config.yaml
experts_per_token: 2
moe_layers: [1, 2, 3, 4, 5, 6, 7, 8, 9, 10, 11, 12]
router_score: "softmax"
routed_scale: 7.68
balance_bias: true
init_std_o: 0.0
init_std_down: 0.0
optimizer: "soap_variant"
beta2: 0.95
weight_decay: 0.09
lr_head: 0.0111
decay_fraction: 0.531
dataset: "wikipedia_en"
Below are experts of layer 10 (counted from 0) of a mixture-of-experts language model. Rows are named router (the router's row for the expert), up (a neuron's input weights, with its number), down (a neuron's output weights, with its number) and show model dimensions 0-127. Each number is 500 + 25 x the weight over its row's rms, rounded and kept within 0 to 999. Numbers have three digits each.
Before each expert's rows: "gets" lists some tokens that make up at least twice as much of what it gets as of all text; "raises" lists some tokens whose logits its average output raises strongly, later layers aside. This comes from a sample of Wikipedia text that the model never trained on. Tokens count by the router's weight.

# expert 4
gets: "9", "0", "1", "8", "2", "7"
raises: "6", "5", "4", "8", "0", "7"
router:529485428515535465517475523482503502494511477531510474475446464508524487458482461509485479503499516491522496479501448491509504532466529501519491493533507460482492516490497459501513444481514556518480475524537511490496515492492472558482495525490473476480519498521474520479510476532520510454497473532502484529455530524499490504532554537513520529459525485518507463526495533490502503496491
up2:468445479476491481535479510513495498561474460487459495498536508479533499493496473476502504527493509542464505492498478560523516508511490499505521488486453462535534482464536509514491524541498480503484513524507493487493471486506481502522521546482495508453522467481572503519517529495520516487476496526466546489506453491493484477472475483519538518512538489516468502476534501495464496492447
down2:494513496479508478533490467494506495521487521545489523511492485503486492493429482520513433490502482524500505527474482522521521528520489472429552525512505496504517504517488494479525520497545487489503466510532402472523473517505510528450540520487517545504496507496486512499506507504474504493509451472521531512475476488509504478537506510556477497461502534466495515476478497478525489519506
up3:494491454522486506529543524527437541538547506515500438518478519520517527511463530514513497514512501522508489492515460503517491511491500463512506512514493514492514474495477515493449473539492497547498458517501494513457513455492505570467478515473485480515482475528498506466463503445456500523480466510479521526478523482503530483538519494462496516491521476516482489494470555485504498492504
down3:500555481530493457497467492506556524497498485510504474518478496466486508477487483476476535549476555536471512502499492438498498467506503484512511486466531523519526513389523476500473470489490470491492485483496483476506492516494491494546499512517470480493478480510499474540510484513499520489514502505511518484536494492547470516471556494488488510527546520491504542487513513462492483504480
up4:527540513525487553486532537544530483502524512548459544519505483528500480492480441509495496519494550455478477507509522503487519500556455458494471537483474509517492509494509515494488502495470455502519479483494446505515505511520497523490481453479523468508502528475493484523511514503467464482530463560529487477493497493489491541477482492517483500462493515477495508518459488512459499540480
down4:489490480499486504484526539472554482487548513492481518492499519479485509536534497519511503511510480468460487521517504537558501496486446503500463525531461533525522567496498497514493506488490485540485525498494538538498508475513499517508479510510498492468505542552512467469569480475497503488522506522508481505495511488495494554461541499449507482526483480458515458531513459505478509528491
up5:498587489482491474508541521518497490509497505530440490530477500495494514449511478526520494531479503514496522467539500457540544512483499501459522435477517510499484476496489511488534516564517506542504501486508495505506522515481518498515511529540495469473483432503498489493538516463458484504505484524485505527500537486468468486508495500501501465506490481483496501502498516517533512430500
down5:497490523477500489491502494453503496501533522528512523490492484498503459456532498494505386524490522505494532478493488483491496502509461507468475486523464472453507474483508527489530499481489472516548477473538510505515474511510483505505479497476488471441491482485491494518546467494492476474577501479500565492494525499481492478524499540487523472484491481504488503520497537544506518508525
up6:469482543457550526489522527464515548488507509528496504452500522513464483499430518516527475528512504503479500511530520505517492528477522527514524507489495477456456461474479490477522494497522483504472503514488503481489481482501469489521523504489508477485495473498466487503488485511540492486552504494555493530530493494466507536474518529478473472493498476576473489497488511477540458524449
down6:464510510509524454470504511494494526489517518499498486500501466521484460464489542516518431481492524505496492479506537497553525498499471511506497515492502488506448501484522447481497493484491486459477479505527515506577512544486491485501486500495445504469501491564538530474514475499522488544484508498527491511573494516466522497499524524490465465508530519556479501501479513508484508478483
up7:504446457490567519496505477522493482506512490471503463464474449484475531471508499531529507491523492513484519509474489517511510466464505483511482468509499498474470507508515524507535510462562492475504511501509513475519537503500539566488488474446516486505488430535483508480513482518467494513491489514476516505459484483502516514471497545534520515524487532528490508548499460483523491467531
down7:480515474484488513512547446552466451506501527505471530538484514476477521498487501549487498500469507506515486466493481507484517490505489499523530468496533528471547511506550517482518486519549432475480500484496480520461504502523494506492495466500513513498498474498453486499466525483496494495505466498528552493471512509492477507492507551567483469534488487517533466467530509475498508466540
up8:506488469521511531461501482530538502509512491502468504480537500480493468486465529484447479507534509483527542496495502486484452533543510475526553488479455490465486508497486455513533509519506489549467474528539480494477464498498527540517501535530518483489501516507496538502491468508520516508501512484530486558499513498526532490493432504469474494472476520493486512517520456513535505551530
down8:509513464544491470511491510484510509501474548510508499480479516522487575509515548505491528526542544483492501475534477502471489554508493557512518497486534515485476520502476505521539479505514519507442502497527458486489512460482454457489522527485497499498502527468470512518482493475505493531539496461471525512478515466541506492471466533472525503453450516482492521492490495527491484496474

# expert 24
gets: "\n", "==", "===", " ==", ".", " ==="
raises: "|", "\n", "-"
router:465490502505551485486498525493523496546528535514497475502493524465482487542477513488519477477466499520488481484469457485540481512457439520521551510539510482513542529524444467520531505537514508525522540494478502516490476487503498527533494489483511512504512456516479513526470489523530477463529511499518522494501499476496469508487517471539487487496515458518438531527516484536499532459487
up2:467478497505519521482503534540588516497492528505464498503521502543493458498502481486524519523512492521521514516529511517556475492505514502490470526525522497505465493515528500522517523503494531491502475529477518502483574578507494514560513502495521482497499451482517535542494525533497512486490475489513488494493474501504491499537499526492506522490497528495459464535530463514511537457533
down2:556522529520493472549518489515471480546505499493490533534515470483497462499515457472506491531532453495509462501453473450544519549548490498475497496514519514494521521515524491513466518513482521493516539504517518476507491478450555464480479468499493479503492507520487517486487510489513481493472495524475523516485504520532497533471505504499456468500478488548535472476522507501499518529565
up3:468501496490508505525521484482494474505498504522492523517516513490495498488479560521469495499527447467478526477484498535504481517475496542516514502496506489504517493516518495500472509505512506459502539531511508503500533544453508466433497490526471515469537496492500579518510561532494446491531520483539502460481477516523469490504527481515567491484511495547506494476529490529547502497481
down3:532511449476503507499512504513515502490521525511422515529474496531465485502509495497485522538475436487523530523491469517487526509496505530506441537531532549468483497533491496520477494517485491485523523481508551506473508534522532534493529501483467499466518508482513496511550525479545512528505458473477532511511469504502527507543470535504483522507501519497515535452521520476467503481514
up4:457528507516507456531519546460491522529494527460492523539506476489469492535473467468483497489476490499500507489526495517517431548499490494495522500542461501520510486505506521508483485468516500560491476509497525474528525531513475481527507510507512510497538514438519541482505489500428503490486473481525509507579502488521483510455477538498503502487507517523483483505486520504475540493507
down4:526474525520555482507512491504537541483518504498471577472468485517507467551507533520482529481499508500490537429493474514541518481506493463520545472498526513514520505515471465495512488516495524501480537447507500487481513487487504491536476531529505533519505496493496480511499543489477481482439498511478494456498505476515502461486523472517469488502491538511516532464506521490505480498441
up5:481504472490505484506502497506494480478517508504480469540517538460499497460506511480474447476501544511509466506460503527497450499504539485488498488515469501524497467551515471490515514499465503607518511500499531474495507492432486504510531472501504543457523506487467458517551493509484497460503510528497534476511524477483495499477503459490515516490468481494501515500538493523525483529467
down5:526505525494464490508527515500456471527520530473543536501490538494506480515509539550479531462470497528522511490519506485463495507503492479499497486484501490506490501515482472481495499476511505514511504467538482524505484459521489477521454487510548480547477493444524457549467499464471496494518541524491511504475528509587529476480519479548491501488522501541478483512515486500549526519506
up6:471506453475496491485485565489497494517503540530517476489446521493494493546420508544521458471495550530471498517463451552467495500506469473520476515496431502504517488511507493497493516513530491514532499503482538501485519507498497475511498495513494518509520483457499473491531464501471509530502496496456547508518490503487472456506494486503476483497486500491471527488479470522548481483474
down6:498486511529493487471529499486500490512526513516452530522529498526514497528505565511506496554435551475552490481475467489497465500501530500516491490471528502515521522464472479518546549459482526492526487503525537494479552492493559517512494468472500499545536501497548473491529512464500518511546510517481503508506525472516474499484496500448520495494489527516523492509508494499516470535508
up7:524513521521542504511517520457495555513495501485490535517529494505525450481507501503517544524490467506472484482505501439492486512499501497508508448519469447493490488528470503532488485487537500509495486500501512513463521533479539525509459498488505464544522487489489534474488532518460513520475472447471524513496496457450518497529509504519446508481486525503486501525489488477510538569540
down7:511513464472496435477491468526473487499512469556509481458482503451482518488511513510503539539498459498441533499465477474518522502515519517516459523523563485459520482461513532467465498471528477485479497528535514498516518523474493491495507508511496512538459513511535512518524474495487511528521475529525510518485461531490506482502519479509506504505487528520534525471502477477496434505482
up8:495523477495515532507478479500532419504523448502532501491472456496532490508504506508449504512515450443475476528509483489529477445479519526494514505480473534512488510478474525494485506484502426481534496510461478514494505505520487494543507509471477545516507531505475544486501511463507489519510445510443498476495493508518501480500503529503523513463481483471500477542520501499519524502530
down8:498451508469502497504454481542481527490471528507485501472477514548514503501493512488502522474529485495505487513523541517489480494520471487547529504447457473475521474484486505482500449469510503506450503495509510525476519513467483446505486519519476482479526520442476508521568551477538520522514532496510496532496503529455551495478461455484474534503503508480502466489519491493497496519497

# expert 11
gets: "2", "1", "3", "4", "5", "6"
raises: "0", "2", "8", "1", "9", "5"
router:485475495498445497492528508557491502523472522497491478507458465527496513499511543509496507493523513503530534473569522531492461509478496506443533504515476478487465491499481478498488490460463484486499490501494468517505448482496483548491512518491494491477484521448507482519460533506498522486503516490496533511518485540553471541530492490481490509475450476513527544485527515484522522464444
up2:496507480472479513468516492519519500493507460489514466444448491488569471524523513551528487472512485515519493512503484507492468474525515462452532489449514512495514454512514495535514536476508546526512509503490483514527446505514536535527498482467522508505475516529490492497520527479509504493488464487470511478481507469496467542506463522486496507444458471524473460503518467515512491465503
down2:533523493483517496483479486492498467496458529524529489512503541480529513520501516523492518513511542489531499499544477524523501507460495545508501513491473502460483527501523473511474512418488486493482551491517455520487560492464501500460508497520501503487511497502493503554508442485539503508501515499499527517489484530525546530479521534507495482512515473445471482548528528458479457509503
up3:499495539543481474504538504474473543481474500545488528522417477508503494520517477491484493497512482485505494476480455518481464520516479500507520492549476527451466490508490478520451515515532462481497479541478476504496470509516447481479477558463553503497519517536521487513528510476533529534478488479500507488477514508540523521514476513522499526485468485523516498486494500545528481500486
down3:502505453493471501482465512525531516530467460494538500511535483509553493464504510455512483511482509513462497502522517485492559485492495434490505538463516496523548505510490501453471463492521525496510501478516524508514483542465529470504505485495489473531479487496504532474469494514486478464490521508504480447508455503418494536490510503493447532474533505493497507515477501472490481495478
up4:479447484525492459501515476495524516453510515498503532498525526479489515499455499476501540519488520507509470534456501493537507464509490525455449500526464520494512490515507482487464482489523483512444516575512509492554435534551501548486518499498495500501509498485541478531439498517527524493499476502513491456507504488499507497481491499526494508464519532496504490474527488522536476476490
down4:494457530485474483515495523472531510442454519540477519511507475482489525466495484442519477502474508509498477485507481488491549532485460512483517482506548512506505523475521502525438533519543487514513542526495468498477489472504511496456503491496489508488464493525454486526492488524461487467491476497527482465514523526503511486508475560499482504515569500483510482524529458494543518485487
up5:475527529501490488510476499517492485437513504463497504534434514517513530516492518501457507493519518530485492512539523555497491497547485493490421484480489503512468471507486498503513469493501546518470505516461509501512486529499496487510463502480482482489498475467531486531481494497523537471557464484500486503487492476521503513481497520494572503536520540501482551456497553515509504530500
down5:521478504530502471447522505488482477512504489501481474474449493458551425493554523520486476501495536486532525457492489469523502499517493530491497505492473494432494518463464499486483491510442508585541489520512547513512529494478514499490491499506505480502484526472508492520509489494502527506501476513512528545502482504491466496511488511536511497492500483485466514447513479488507538468480
up6:488480523528486519532499477490487522510534530498505494535473458505515510521524475516485501486504528557517483494485460466508540486493476504481504497486499551514541520530475482506519506496500480502492557481482495523468501510501514521511460500490519526483497451518477528494534453478501506519511442461454542486457528469525451455470533507501485542486517479535526498461495492507509520438510
down6:483501504472489489525538504461537470559456552516518479553523501450539470547499512486512487491503494498494502532452479490527491490469512493466475506486538548521523517475517491522517479534513463492504540470503536486508506477452491495480495487453521483492485492545527515492488465553545551494514464471503503514493517460477469477519489514543505527498501479529502502509515499507495503494496
up7:503488520460498467548454531464507477499498494514494513520520489511488514493515469489512484497591499491487516503490523522476495435484492459470564478505505453537481496491484497472494470489493502522501493490517437497484503455549500477535483495518505478517540499446481490521493527535492494526528507471485492547489540538515511510528529509512527469472531472497503488479478503521518499491525
down7:537453458477458521509528523553491486504489548484495510543476508488423532507485500498530474509447502522541486500522483514496497492484469502511509491530535522511506513516502472519496499479550521513498490500484529538514480446492503488448521504457497496528500502459502446522492485520499484519495522500501476486510491456525472552471496507484525541517477497535509493506520508494516498473566
up8:463482516538453495502512508468498452511487496523527522519517487471507500510486470448499476494453491461480555487512471526500468484497507446476505515541501491521516461468524467482529502495505518514476492502523501483512493567465507487506488512477466523493517478501534526475457459539507480469496545478485516483519509496503501482457484506530506453542481497446506538521504497518538472518473
down8:526500501427522518507540511497535466530497546457496507515520496476542463517464540523492449474478499540532462476493518471498480506470546487507535510479500529531524501494508505508534493532536504493455476518549474481464456522520478470494467516503510529488501489501509506462513507533503501523491483511480528504515505482500528528508499537444476471469484442522521524477493490500514499502503